From a checkpoint of a small mixture-of-experts model trained on Wikipedia.
Size: 12 layers, width 384, vocabulary 8192, 53.6M parameters.
Experts: 24 experts in each of 11 layers, 192 squared ReLU neurons an expert, 2 picks a token, a softmax router, 3 empty slots to pick.
Training: a variant of Adam for the experts, 293M tokens.
Below are experts of layer 5 (counted from 0) of a mixture-of-experts language model. Rows are named router (the router's row for the expert), up (a neuron's input weights, with its number), down (a neuron's output weights, with its number) and show model dimensions 0-191. Each number is 128 + 32 x the weight over its row's rms, rounded and kept within 0 to 255. Numbers have three digits each.
Before each expert's rows: a language model's description of what the expert responds to. This comes from a sample of Wikipedia text that the model never trained on.

# expert 0
It responds to: First digit of a four-digit year after a day and month in dated tables and lists, such as 30 May 2014 or 11 June 1959.
router:092159122100114123122135127146124123135175150085161128124088091156093072136097093148118096100154174148164130131131101130113100118169103149162132181129180174142163096117172136120164144120165105085132100139059089123113183159107120102058168121140104088124175133089089165171158119107137173132128092167141162129085139151086148085146115136106109111172173103104171161076146097135083153088114161139116181140094118136092142128062094082111157113080154139151160155097092201102157109095150075145109110121125090158041102184163152123098121118179095094079187186133097100072062111052097165072
up0:128105214149094169094095160133130134143109134158139141118097119099100114125082178161134123131147151156118107155134157157094135145153142083126156170159119148093149106094129134090155117166118105121126120170159157172112129138128099132117198081130137141109179075088125181084185092162176128124092144157125138141108153132082131128114105173142120125134054135154124066135113095107158135144069127204155138121165115134217108145151152098084113123118146151186094131120112135111122116136157195101143186114120148105135150139057140120131123154072091097148150178212099155099126080177091206197
down0:119160095127148087127120128039139160105158115178084098123113182156107148138156108154133176100075180086156176139161135093142139094137088070138225120037146107168158135096130144125130102055085125135149107100213140148121046142124142133097132121099094152116091144138106052139173149133106128104113125099129115106123161117141127111089130146138162120102089094090124129165094134132084155094145119172106094147106096124091131093145064145120090141091178074103153141104139205138152089123181103105121105097085100130150130108094114163138150130113149137116114102081035138120169142146087092139
up1:158171175168163141122141146115159136174177126187109121080166093164075150113153142132190142153176126100140136086146102150133172186150114115138135140154099131119118122119168083160159138106129133059120159088157169146144128146136088130101127172091115154141163139123126109170109103102112162035082136138135146121097130146151173170132089195142162167148120089100092161128060154116114113153170130055096128091147129130128130100198107148126183096139143128100121130089143159121105096172083163143074080095080078141168115062173069102095118115163104156144113143175088112128235158147073132171
down1:058113137059112118133138102109139122115170112148163106159068198125139151152103073111076150057097128177138112115112134115114043112105096134121122147154097128194158128124093179164067095124081105086167096079111094168085128126143141141107133137144095121171143132131116074075083104147153099150187147120090163129162119173128150133070144076108110137168074162139131042171149124129067135171107115143102116129191082104138124076106117147122135085103208156090131154130099144132088172131154118139105114085141174166109175179125129091093100135139153112109119109171109121149121128151134106072

# expert 2
It responds to: Final digit of a year, as in 2016 or 1996, plus month names like December and August, mostly in running prose.
router:188121118129065071134136126085130121161082175148151150105212135119186130126169115136125154145115146136167163151177140057148178152091132158084109068103147164096120152158152145176132122125090171122144145111118186163088110134156112110085097103134152188143113167122169138130160103114174192143123148108176147151136136115098141167124164180130121080122137105078081179125172124148100104079172090151107116079089085154118093152114183141165138114124171100190113115115121123143129078114125082133116133094169139132138078150071113069107128125119163128131162205149157133125169152114190083139
up0:152133090165118155102094172146148136145190141123098171087124188091173062118097141123133123124117175152119120107113148158077115105144183144108128210160142164134102112131165097137118159158106099129130176143144112145155103076071116112110127132147107097125170088106078158154162087135189117159128158134078134145168173126179066090068122106100202149142115134098158182175165079152195172099108173173173127136131075145150131149140137101091134163080102216089135108150198100100144149147144158114111119178105122132206107130120132173113162134067132136086186175118130085155063108155129131142
down0:124127120157101141143118147146135151119108140161164140147140094122086119167151157087102129119150158101084076081164111142078100176121121109118173099114141168161112139143147103146129123145140149169143136096191120109127134068116158078152096102107150143134082069174124150143094131160164114145111103111082154124148166119129125148114164100049130198100146138098172139084103104095139125116134132173168161068110152148117124095143129097151121120136186114132148091126119174137160082131114123148068097129129148094122130132103075120117069087079095107108152115107193176102109072093177134143
up1:127147159133178174117064123171117095102131150127164131083169105180162073096136171124108084132081180144058138150154066076143126146154136146146125174164140184149183039126143135116102097120130116156125133149164132113155156143110050131054137190117125151133194168108151116119150129139135115099103165081087150172147080097108151098072142115138133148161125170147164091095149115160101120183195176081107154057120115153169141123117116119109190051197159120165081166112174127096044120096110100217108143137113104100114146085121125206113127092094121165149145099201146105134156022150145142133
down1:130091121112130106096124120152137065121116113137070139189086119158099119132155139139145094126111110113127132109160119129172191117080159108085130111156140126061159130144198093122152165136182182092117166188059161104149104161122113089116112130152140144127136132170074164097132145102098146148104103147136138159095119108138126186102140110123140162159116082176116113151098146151154089154144074115121137181116098146048121171051120130179176115052172121108131134063142158119157094146135136097169135109118124071080098108126147127147099097104097090114198122181170164119117148104113123136

# expert 17
It responds to: Semicolons, closing parentheses, line breaks and == headings ending an item or section, as in NL);, terminus of A76;, Games.
router:147117085166121138146121132142122062138171184156138076163128131114176164080162153096137160135108133089137111163173144167141081106059112077091156156123082152073100119129162112069125134105107187157153129138134097159149111172154175177145128128092099136138157135191097110163126108122074148094167118153081087113124123197223144156101138188132189151150130115079109144132088203159092151097148169101140095131145134109113099139109113101123123119077115143122150129111114083112165056078153152184099130135149116079125125137092160072103160184170172143088088110165144126154100146172111084208
up1:153154113073146141102086133132109156153108164136154100150107192137168136120158146117155151126179126118103085117108145107178097119092066152169190089079116088143138124104146154159126093147155140137178086070164183109168117152123131134149154062085132160141119165127146117077074181142093105129074135158153119155161145111159153116065129180162154095114071112146113173129094174153116109181158159113139125138230145075084110154135067095163123090184113124141130204151084146151163184124097149122098134138153063170080075128120140150105137096139137116092163142125150060145120083135179105114
down1:146090165082145159130076145117112157150149165127065104157105075147080130116148141165232082177102105194159123085123163181096108089102108100171104080119170118114117167120119095154179102070171057186132101107105160085113140142134108137107162158172147102151130174160088151140136140114115149125106147151166127128082144107120178162099089170063088150143139138158110067127081101146109191148114108153160105144055081207113087163159137160138191164136124083098120124034110116139146120150082144162130132076125148080154103115126166093134097124121152151170124141135118095122155105127115091137
up2:134154084104143168122125134139126116158132102112081156126097111141084138169119159093094147121117111122132091070078117156062118110109152179123121113156090117133154103138148124141132121134101065109113161122130163139140099167125104148171150145190126089112069142097139106134134095136051115121148119115122164131155182116123118140147101155144087126163112094073160126127111073103098125119018133160148178146089145159121124130167085120093086134126129092166097172099117089123140118149100126175194086095142100118113156148126161131173178129104182055087203133131123097173100157116217121181
down2:144117129119143162137063100077134123137136097120120123132131127103161155150112064099173138137115101190111175158173140101097077151107122073153163074121138075137152141140130139136151118165181177109170107120149104158155065198169073106108121041140154102156147157107075192099178140152148162070157153145132089180140121144062128155128115176138159071087158125149107100149161133136095124167165152131139091108101102092097085142084149101120059078180145143118097076108085110147133144162157096138138161139077149125122132092050172117201100104110167118177096148100123165143119081099074115112

# expert 9
It responds to: Commas, ampersands, open brackets and pipes dividing names in tables and lists, such as singer names before Chorus, Morris & Rauseo, or (FRA).
router:139197148110117067152077157079138116109154123143172078155108166117171085133058106173129180170083140149145142129177115153176133106098134096144112153087099107154155191101148150139141128092130113130087131141128161087136153156139182142121171061178139114095170173172118135131077086086131121062181158083113134078095107091099114090146129133091138148136141084146157207147109141160134110109154150178107132151142082069080088054108171111149122156134114171135151118119054118097188117088116142143154179181157113045051093138096165129143116098176215094174131098139123130147174119152157098164
up1:157056181055109134134149054146091102052118150143157102125109116098130168135092130141155146131163106147101152137123128153107164117095151074146123193128121125074110173192114109113124077110106106089167114093121113140052113151055117177151073149105117088155114121122158135109108175087102098159161124127164087134151126100177154147151151167142114099145105101164133148176099148170155190129187112107131093104111149075126115090111065053148063143153070132092177126142121069137168108095082166134153152113121144201078097163135140165098093134149107141148169124120164105096081088118075138150
down1:128155126192143157140154147124154070120176178144086146128161112116139106082164103138186131135147171165149088103099126147085100169128137137077130069107106122165139181077158186140154089122151145143155097128125133161122123089197115107101138086159110168164141130198100103149093108130162170113144121161136097166129128174136115119071143130143120155141181137165177112187110144057117096150120101120136125093103143138180101176068141177092160083139172077117101084028111123144171134150117139094137104128125117112201158110142157057119111129119093101094094163168097160110152144101169137127
up2:057090168107131048130092121162059147096147129117129152085150176136141098128108125087136124109126135120147125188133158131138103102121143118113137162111074124159222105134125071165136131132106142180150107130097142118140097117089086150107151198127084122136152122117162114173119104103118095177129063081178119091104095092115145105139126157147140115153158101085112121116140126211156148136141166089124164054152098160144151068173089095118156086103129092148135110103143168124146086135132123182139124104147157051129132102130149180128130132140130151158106059111119081155070156147121159204
down2:098158091130126100172125100112218123121098114183118146119102112157102118112127100137176095124126140158129084081154171116083144151108146097181110161146154100091105107086141121097095120156221159113159162069159163115141123083099139126100110136113133171156163129064101143078131137136145097123140123101088112053135123105153168068152179095181134134098082108175144128105090112084122113112139118076158100174130130165141111212106190186190109088145138125103098082096105138185142148146143179075101090154124105141216082099034153147124204170127115119157190127189144123115082112117129119141

# expert 21
It responds to: Pipes ending table rows after a place, like U.S. |, in fight or fleet tables, plus she, her, who in biographies.
router:112141166113111087145032100165136097083159129148161084129145157132114097178121109143159143129061107140132079151086140104138136131122079158150131180179144137107102107126135088145127123140083085129107077153111139130124111107149149164100134135173096118107168173083070175134088123105099161070158145126152127092095164087161136104117181137173174122201185119161065126122140128193121103117104168075103158117121128158101125174072169050124088078169162092076145130083086119154134126086118123125165110173099090153069104126160128127087113084128134147144078099139101076084125085153135181093
up1:119140170112078124162151087144143137144091099112131096169206075145117111110173138087120124126128108112155077174210185166122130160105081098130092108122182064112109154101144112148151173069112151194144155122153175114085153021227119068108175032113140098147091073136149144097163114122102106144106146142111094127189114146149121154095123166159134147105122150173105149148133130088165161170173138133101151180127120125127155172137127113131093087140098129097139116114070172181156153141095152097139118142122085088173131110129157119066123124195116108118076138167192093156116083082073099143
down1:134152159030150137101116142062101114098081089127143135145094150080172130150136132099129218093094145113159141101083121154085120089127101160146150105138084129185100134139083054134106137142158057166112097147127132127133129173141146165149089154040145108115108171165175163165076139195176103161096153062159153099066084089121159182195082155195120048097164162176136091142139191155084158108120117136163129115170119099086098119147117183106120131133127134147205161119175053073161123131135071122118115101115149132107143118148067159093125163166131088073150125131145084117125167148129160137
up2:115100160111171148084118092143047114093171131106155115104127134174202072176117115143089187092093125116196184105161190150158083167164129138136101106150099073127109136151157080136100162105146090183112155115076121180126155090109116095145104166185085219109065169138146132183118113098122122162073098104140112105132098065115140194123124145144075164100083141183164120116101115166139172173080133117145172159130150099145092101107142135148134135122085253131076193120198073139122111076166059146107113140126151070143172165118103187157138136156110079149110124108145177147085085131116198158
down2:142127112159100128162181134142156100125117141160140109154066163139140142115094107093130098089124175084113174111092109102170117133110153109098170111138129119138155185163141127166164115164149204083126135070150131157124125130121126159123145114047155052126147127119118130189105129108069149101147109149133095148148156119174169152115179163167114109094197101085133143112138143106123131109223090090154176120138099056111134091122179182155128120054128088129160115095117134184151115128116146139119132152174128049106068096080129106113093021086084229069126148170113098140195141088124108115

# expert 19
It responds to: Closing parentheses and commas in climate tables and census statistics, plus country names like States, Texas, China and position codes like MF.
router:133126088122171145140196101120109172119123084108173124160097106170111108115096118115083144116108083147140131167092112105102091132146142095077168092135166078177166124157133157144100168148135083109108099159131133139203114161141157131180089089154146146076099086193155151119151148101150139104141135072126131100093166092138192184140098161161108072078143163170139098110129064145131134149087070135159207078125127060068060109152198153175130100138196102151176164175143092114176098147059108079141174069121115153188117089081098137147085122125092150160091082112104120144159164097099131165
up0:107126127179083144115072143127085123115115147154161078128080183141112134138132135159089095166141125118065136159211142178160129123108091155135102148079151094090161098130088164138063188137140124194114112158117171180113132149149108122146118118154124130133132170148092143133181068155128174140121123092138129120128133195176130139108150114166153145138135108144138111137170125065158125074173144071080168169134172085137107164147145186119118114161161146103128137107130139087107118113189140191103092120166124086082137129106126184191117184112136147132112141129159138173163120083119143155
down0:165164158157083116109143163143135159141171103045118096136104144120140156119211099110137172100156189132148162145125194160155084175141086144137139175070100117138095066160126077099092120093104165126114084104162099103188120161067101166136143145123111131135169097135128081141148099149136164118160121177116152188095151103080103081124140209154113104179086077041155110114079108144146117137110081137101159147134124165098102151101130115147127154092113132128100126127099200107115117163166164086121174138138093152136113117129182133113099140161156152145185151137151196089080141105129065138
up1:103169131074102155060149181118109141129088107123132166135112067133080080129058157123095142169146085109144085130133140110146108093088111120094095098186143132113139143150116153100135189135140125196109138176080150133156181103178072021140096118163116102081121097098128177135140126145077094194089113126095187183123149131124125130157110125116110117044094142142086084165156111118130150204038140061134171116139205102118115110131168109117152128096156115135088127178122121173120122148067098146142153139104186130110186098179100127150120135145166093086137126134134092121119148091142152193
down1:139146203174138151131162112175157197111090146156120119077096195088188145049095088132117094139130142144108142110095106145096111112117145131120146126139100101172150151131115105063117132134104098106128098148150115148149122184065104114153111131151154178110095135143109139083185125198169127103089175100095137063128134148100118135146198128112114103136138201134152081126166117137105139126125116140133103082194177108047164104095110072132135166130073123138092132174144119144110096150181121126105112099145158116141126103150102095118130148153142132058137123078163138140167096139046054110

# expert 11
It responds to: The, a, as, his, its right after is, of or in, especially in opening definitions, such as Sainte Anne Island is the largest.
router:130150146164091175126100164097096096061088162111170107156104146150086135098112176151139111073151138163200129152152157164162088137140110064131086133096155150167187087142101131074143191098134070080119121130104150112061152172151084166180120096115128093188080152108072087169103150135130178187094178168073177115096102154149092149126142173116161152129176189175141166073070093118170110081111144131101166077133102150141134088167073152130182193173110154117165164085159133149168090141127149108117086080196162150135145090112142105093121068114147161137077063109125111161169154074091125129
up0:193129147096185126077037158141144135091137093192108100078086136141159069097146093128151147151108112148141159120207107136222116117103129141093158113124055122155166141121152130164110114107115162160151105093154119127164115125159124107101142118042116125133194127152171142106120114148145140143065111089118068125108133065157151130164164086128160111097129135108124168095071110158125081120186144125088161147127143112138128136168139118066095084167113162124107116120126112129126131128166109127046106139098119081163093145072157211146111123227178120112109140153112149174128122142190168134
down0:109140155172140119176137150106203154123110215133177155165120164136122135078118123153123154147114148092158139160103135122068115138083112146064072144156135168111084111080163097188066153163138095145086155177063129159078217148127069225151080085080103084124153064142112119061130153118139082139131075096123055181128106151099143122139114144176076081159141119132107181135156134099105118073093134151171102146139092168146067100072138108127187082174112116144100096089195121153170168131107126174142175124083116137120150096156134120098152108116126084090098151081152134160132089108096150137
up1:060132115190144102148162157146113158115114114076132141073075121112071198092100166120057139141134151108070096133095154131115101109128166150152122097137120150152146138130065102110141111121119121109189130087188124111089075172115122070101216155103159110096130161125128124198128109172120072153123129062184139114132089101138169116151118087073145077118112137131173139114124067058093140075175097152138126098117097094092155139160135153160146123091112151186135105133147080066140155190101156148132086115133133113073129086117034135129139136088159149107141114134112141136078163122122093170
down1:053140131145132146163130105159162106122103059130117102101102185133087129076096129197080158145146103120160118119142153165087096155083146142125102167091140091080131085110151139161087136075104138161166105168100145099074129066183095090131120096129112154088145098172147056140123157127114142165053140160110133149119122078151123144202087171145104131086143066158151133072119115204169169139118137108136160125128186145124095080116104108115110134075098119116106113107119145133090171072094105218202094103153073127154150125116050132109137141120091127100152087102142063125122134163173030141

# expert 6
It responds to: Articles a, an and A, and a capital A starting a word or title, such as Aleutian or A New Translation.
router:102108128175137128116086120143121142086133152145100131109100076131121098122130153117157051146130096153070161127071054094191126165121147173158103083106133176189077159115130131157155140173092202113090090083128146164066153106160089147136173174137107145168136074127127098137155150138082145138076158097183127109117171190141123132156121141120125097095099142057075153135108136132152129093109171151068109117111168112163135087101157153112132078183159064152148131162135198132127105128125117144174113129154123158136135093157098126063138094130088168107169083176100111103159087078056120136
up0:119133104116149142132117147173093144115128077173151187159180131134130099109109119153126156141173073149105099177113149134128102154103143135134123117151151147120164130109102129107172158093125206100142100095109152159090097129142101121092127119134206138151082122129113102214104124142108117066185155129147100180097068175134094127129129090119112115143144109148172132154096161143151131128152051121125191194163191117132160113118118139194129120132107112137105112134117194062142184157171123168151078182081110138181134139144101097113163125122093166098079125076146120150137173138113148145
down0:118173114098127125134125130113149186149131116140170120115142067176071165118112154142165166163149119166085144122138067154111127097115070176127123087074142013125140145096153170124103196115131094118113160122106093163100145135112133101145164133182106106082151190136115153112162083091105183170121137158128137096158128095138153117133125105103163138113130130132151123181120077158175097121079148157153109077170132058118088115122125070180157103135146146158104116142204134127146060070141101175129151125153151137126085093109086191184170154097089132165188123114094113138136096064105119167
up1:133182127145113098130150141166105160148099113149138111133130081119154085106178140148060082133123147140094133126094113198116095136136109139145105157127151074135087140168132079187037162179093162162164170152131074191137139184085132100159171121151142119102170138123127122159112101174094158142089139165132138128144083171143081126136154112110140139093153103120128163123140113135139154115118107101157139150147166164189174140054174156140156155137062150147109128154120125106112126109144119111158171112138168123154098121158096113162178141114127119065140188162151133106106122060115129121
down1:117094145107209108107085168128117143125098138154085070177126137127174160139059133134169160097108085083118121089143105125149157114096070132143075153127171109142181132121146087111201147114131084095152167132112099107111124109130117150069112113142144123114110146143136120128115124149143152157090126153098134087114106086117155147124152151116158172181131162177200190086110054119082137161137147129103137098157155177115129083108071189079158104130134102147173143111120134146176119133087125103128139144157110056109106141144037082151159159075130135155036103118161111107126159162158085137

# expert 8
It responds to: Field names and suffixes in infobox lists before a colon, such as Established, Designated, Active, plus suffixes like -al, -ation, -ment.
router:114161136097114179135180151086129153112134075169152155091138071113085109069128104110153149095160095188174147108086163142108117199127129112104132107098118113172116139125105115113155126117097079115143126169125200179126167128131172149130143087115116101081098150165086166098130139165101151149111155085132071095128112120143164157156087078130163064121103130141130157184107050154090108125107066172108094156151121132129102120169107148100100145085135107087119192141157117159156157191128155128146060112154174078174200098150097165078130176146143111144160180160135091173089114155105121141
up1:091065100112080163106164112133137156099130189166067095115157171102133095087157122113146130115124134120088078113125123122102155146147122143130104097159124147120238086156173076090107094184173092137118139129076056099131170107089158169102148172111223190094145104109158126091107088176129114140127108124115143170134154155145160179144127081128116088130154120085118114140119161101096058124082158141186090053192119087155123177151069128183140112121155088172146161143165162202131142090126154154125136103084127163109144115172123097098119176137091134131137170097132112110109072145096173081
down1:108177092128124111142131057175189164137137142088144103103081097168196104079104065158125083191145119150116158117086147143130131143147088135118132064077095096157093156116149158134119142056195162092128082126133147160128135120121099086144149086112108151132088101157110094130106129166111144166101141190169093127129199118067122146132124101074142131150133091105173119153113142184141195155184122175164124193118115143090122104139113116090130131188137129106157158181149075146170154172112184073121134108090124111201130096131148151158052093160160113161159119138114114158127169114133107151
up2:118165116126131166132134100135143092078103146105137111178093089160148119122115122083081181110130129194154095114123121098104121174065112097090102130103175098148161102078174203131158173058130133106122130175125076095092094194166124121131099076118102153096130127135100141148068124099180083148158191174109096131193058183155139097146137179105112169131114153139138109167164124117125086072109118077110123154109178101115129125164159143082161089141114140115138125137152111084162162162122186157201099169177173084082107131079082097073193155128148124110142186183142197129196161110103135175
down2:112145111134208111131160132076143078127181111145149126136133149098081112143109121123084112103084128148112117110120143121116118100072141129124140160110110125206126159133077168092179100107043128107060140126082136092062158108098112193138176169153162138083155168142130113143077092163137106072170107143133129135103095084121100127084126156095115127125088084159146104119108135189140146118136105151086134102142122138099172143157127082149167172116177165082141110100116121147148125064083065118108076133162115130142178041132150134148140088127078161069152165125102142131119143119131108156

# expert 13
It responds to: Capital letter or first piece starting a word after a space, mostly surnames and names, such as Qu-aker, P-elham, Mo-odie, B-eastborg.
router:167114101091122161121109134081114120101098163156098118074133128121086099154107168117164181098125104113169126105105073122140165149190169140109176139116121098189094146129130135111117118169137102131125110164158133104162147178081138089103152165146080103106116178092146078117172099100111149063092135155136106147117113112180114167119121151141131143144203098084130153148080131089155080074148133169131196140135075116092099127082158165189115130108126176142137084145122168167078087094127102161136116118142148126080142088163135144105144136110154125095160179187162167089145121062071145171
up0:169094109082111118112081126170103142120090138150129182099108074121093100163098122097101119151147129170129093079129124122094129141146188094116112122106158130138094125087133102182106124175114143181147175105128028127112161140161144072113127143125082099134061114132146087100168095115133098184103116187157123141150102103134099167072117166133122141068150178089126150176140136138178122176151150100152165134107125075122123129123145154110126125155121136109179139144113099138099122082142099117128146155153193100133173130146151122156087139148164097113114153112199101129138082102133167186
down0:120113113111167095154108165083140184152138136117163136098127149129128201185110124160102087127122075150105163104077126131098112163159146105154087063092164141117136132154134155119099141057146049087136155169102151181132104119168110186170086136136145090123160095124126147066100148176166169103124116107097097102145153139131086097127119077103167107176095119131096125124199131197091117121107143137210132163175109136135088127076099110062131129136090142136057175136137105103200187150148129092073135132085119128130133151163164181171169142157084128068113140158084122145108144142172090116
up1:112100195124131122128157090097143095117128141110161116115146094108118139139119124096131089077177172078129135115145092109130172180109143180104129154121106096136105121082203162112115107164171115128103174101123173115171160137110166115164115160114109097077109065097128133134146149108148143134076171152120084153095102111116086202074160130135146110133091064096107124104080116098142124096167139137128189119094130151142049046113108089192137155123070102197103146143140127209118130173128160165122107090171168134146099170102152102086202121182142157104117110188104130126058165110111113140
down1:075134143159133118137187069208122119186128173102166128089154178095100070125151135082171123140151159138142148154110145152163139121115157126161136127144127110139111156072126103060106076170147142128143136157104082134143118159079135103102101121126099119164136145134119152128184126103071112115153143129096118191108096087102150043165123112181116164107202128119205145110113122102193136152083178087164133117098166143090191105136123197078094109123156121139119135178132117103135104122088103148116128139183098106137096125207142115193141154159126140086111159166139144115069139083094119132

# expert 1
It responds to: Odd mid-word pieces of foreign names and coordinate symbols, such as Ha-id-inger, Hj-al-mar, the ″ seconds mark, or W after coordinates.
router:127110193093092077109140060142167164080137143113129156101175173173165081145127091142064156124116129102173100114107089047115182125142169121122142121124101123113094126148117167110127146104107097150153114096163160109171146067137150154150132144149174116159083111132202136127116145168108077102158126103190173097134161069136145118143099169104166156131114114076114107142180128172153113084104111107116099095101104119128095069200078116148163184098134130149119087166098104172168091071083112127083140148151200094095188112139134093152031109155163124204100114093129116180153163097115154176
up1:126111160129145144101153168139132160111162135186151126080108160160146119134138203106132070090134233099094103101097078139117168178136099185118135105087140135111072217127149165114123147156081136120164150131094133144134111087133128126075115071138169120137115138118085129097139149147100159109162140126102113104068156093153086116106164148103127174209076149068078183100145139107150145124144114125092119132166118132179156147180102166095132149097107146110094121115132110085151138129205144161188156149086142102133092046105117099134091064090157158114127115165153113129120101125159149179
down1:133136130115114107148130127103141168166092103125089127143164107156145163134104137082146154178136167113113126226156091152146168092082063087155147141104120176194131107063175172096090115136125170093158070142173148127121104142169125107134102122040075178144115189126144100136135124156151137158101129090152168122130125126165151090124091160129200139049173147142125128125101173085084068157142170165107132131115080123141150127066162159170119126113157221117165076124151155103096138103096091116104135098140133123133144095120193140126166096128173147128152127109121110117139096138106108175
up2:137117135165096099128197161175124127082144138144082124133150146106095064090111167154127108107136163117132168115170094086080175083139117129117143114148104126124137145114108163172096122165159142104095109154086148135118131075114042097095160077157184145133127084127135120147114115162098100151148141137078089154181097130110142165088066138113134120095139118163076127122096164158147126142154070161073127153163160076123118049167089095115142098182138119108117118097134089147107163136129138139105167157127168132127213119089121111177092112065071136124115177107216198117178104093096091163
down2:122110123120080104146169156082127094133090116077133097115164125166135176124155135122110145117084124159089121093136146127116081127083076103124109100120058090150135081105099091095139144090109154197031111116115111095154121140134150081116152136131130137139061126149105122084103138108117108061069151159108151037164157070164055166140149118116133111176067175134138158174112118147069091083112195096125084112094172158121137161142105131042183102133158169107130166178118171122166116147133072140181149107160097152099108154131137113080140144118092130110135091160197137180124129181121094120

# expert 15
It responds to: Function words and adverbs like been, most, an, his, often just after an opening quote in reviews, such as an adept, most stunning.
router:115138096115112142096140146114149090066080115096118174091133139134144112135059095118128122154071081107070097087096153096115132189111155167144118122183162090116163069080114075135102125135169090115129129117103056129060168150141102118179118066165065089151082077159153125091105179197120051161129189164117157164122129154120090087146176075085123099098131119188121081144117074137102145121078101142154152109173170129175124136174110151131100158108128070085083117161173124152099152141107104156167082172128184158168123147168141146121129109144098143168117134105108076152102147113099091086
up1:163102138102188102124170109123113092054170120098153140098070108141123135124118191099120136115120195129141139098150137155098095166092128180081136152153095110134142147075143127102043094127128131164152135145145168111117151068099170082124072094162145162126140143160133148132076066113150138057116171180099139093114093112138159108140116132128147099128075171116131161110195090181097120110121167142098164058108129113084119133126101108110102159154147109164102131181053145170178086070105218139162147150132107176097077201074133027132121116121119135145103177169093125141132112107155133177
down1:127138195117176153146144108148225178125114149109149141137133104105094166129147084146094148138153117107134125167147146122128098170158117086152089140129061154131139151094147147135125114123089072107076120129114171114135123088150097172154173092070126136140086165131140078071142064094146169163130127167085123113080131145080165139204104155142147078125103090111225077159112091187158097149120132109092087097103121131116124129159103119084127189129107123103168135085109116095171064127133110160142122082158180108164165104091091173138124120111154092140143088136150194098124167116150154139
up2:096111090129134123118116129156143134083119132127165100165100107126150089145143080129119101142102132119132125199116106113202090158090103118124127116155122111184118140114100148054122098061169149149128121061090102135117167068126106150127159120099169117131115085118113089121174200136153153075166205202170166170135073169096135144146170179102113138143112133069153139149100119114091081114154141155141152163147143051118208092157128169136152072100136098103108125207075148147130106135153170195189120113142130123122162183090139105090161141195132118164123121114100073107112144064101071124
down2:205120166105126128159083105127094109188132094174140087134189174128086113108151145121132111156167161149192141128129150163126167129131117084085062118082034109037144131142149111156120089094101147160103142200185175143129121117118138093118093089169143149134168153138110128158124139124046115169120105093112098126157153206188072135111050150156134136115083130187088140111110143154193106101101172089125138106097040118145148170121105114132140108067104142160181157082123111116119104098129116102090152129104078066110086109167077110088168104126153071137102149176131177132144121155117135130

# expert 22
It responds to: Verbs and auxiliaries after a subject, such as had, would, can, will, has, often in census, election or sports passages.
router:128182198172069198106149102143144151138097063136104155103116121117111116086108157155129111128142118107080137139138175171140103153118107126144095119137135105096149137124158154151131125150095141156103118107143168186157113112126145062159109078131122110097121138193102145106113101110172061131153139115092128144084162116092103132142097118089160150163128122141097163116170138086150151172181064081151081128163131127107141104137151110136152187183122114131113114171142114161109126173151154163177126137072078118153124068146111149170084095105182141052123112128106156171170154116140097123
up1:146131070058130162145116152111115111188197151122140121158095096135082146096141110121100127097087171139063108119158135118117067102092128127140120125147086147058127112126127058078062143108135183147143138138166104130097125153170131199128132101142139152088138084173104170087144073118087103148024140167204158094132152176203123225175140202129113125148112121108118147138090076132091130194110124106141126102161127126101105149162159132114095123174158175125184137110142092147142117119140174188080134154169199157183195104191075171160180232145113060113117139153079121147106183157145118122
down1:166141198138061089069104167125104096114184208145092128128093153129086134152172129052087148092151102079158060153122075118071059097068134097121158212097155133179130126176181151172185134090124126121179182177160126090148159151057185122120135136152132118165070071056102088136099107125183112181148157099105098121121151107111089166131144147073116108153117088089109120092108118088131090140084084179076131095118103107209130102150107130097169140162111132097135109115138166127141191098158161126152109144120105142166157137091120066092154172149128088192138099118152099119078134169168183123
up2:126135159140106128135068129073114135154190149101105143121128154074167141131108103049148175156117121110158156189109069105132146123137126122174133156165099140119105101153125151073138136189026098051076087126192127134219083186133104144101175157055148172147145123138078034115178141209095136123170154178136115082123107102096115153178099131095162123118188112126135113157145147128098113106131131166144152110113111128120109162117171126094142093100126129137108127127094118096120097132109100173139150087129116098056124140104146162088096111166143096116107110145128159136112103192151105132
down2:149086126128223114098154120133174096081146136146138141109145161097105092069131111090220089141148198166117122145122112116129105113126151147191142085189112118182146104150134177141113113116167206125147119126092097130079100168127097161120122138087108090196124111100181127093119161136131140126123121161082077202174079182114158129090211123141091101163091137116103089162109157119223181131137086124138173133138105179107021136141130114110092087196128114157144085132098159138153133073101105116138168111109092149181130121146099123097060120098150122140127171146137073114128150102089169135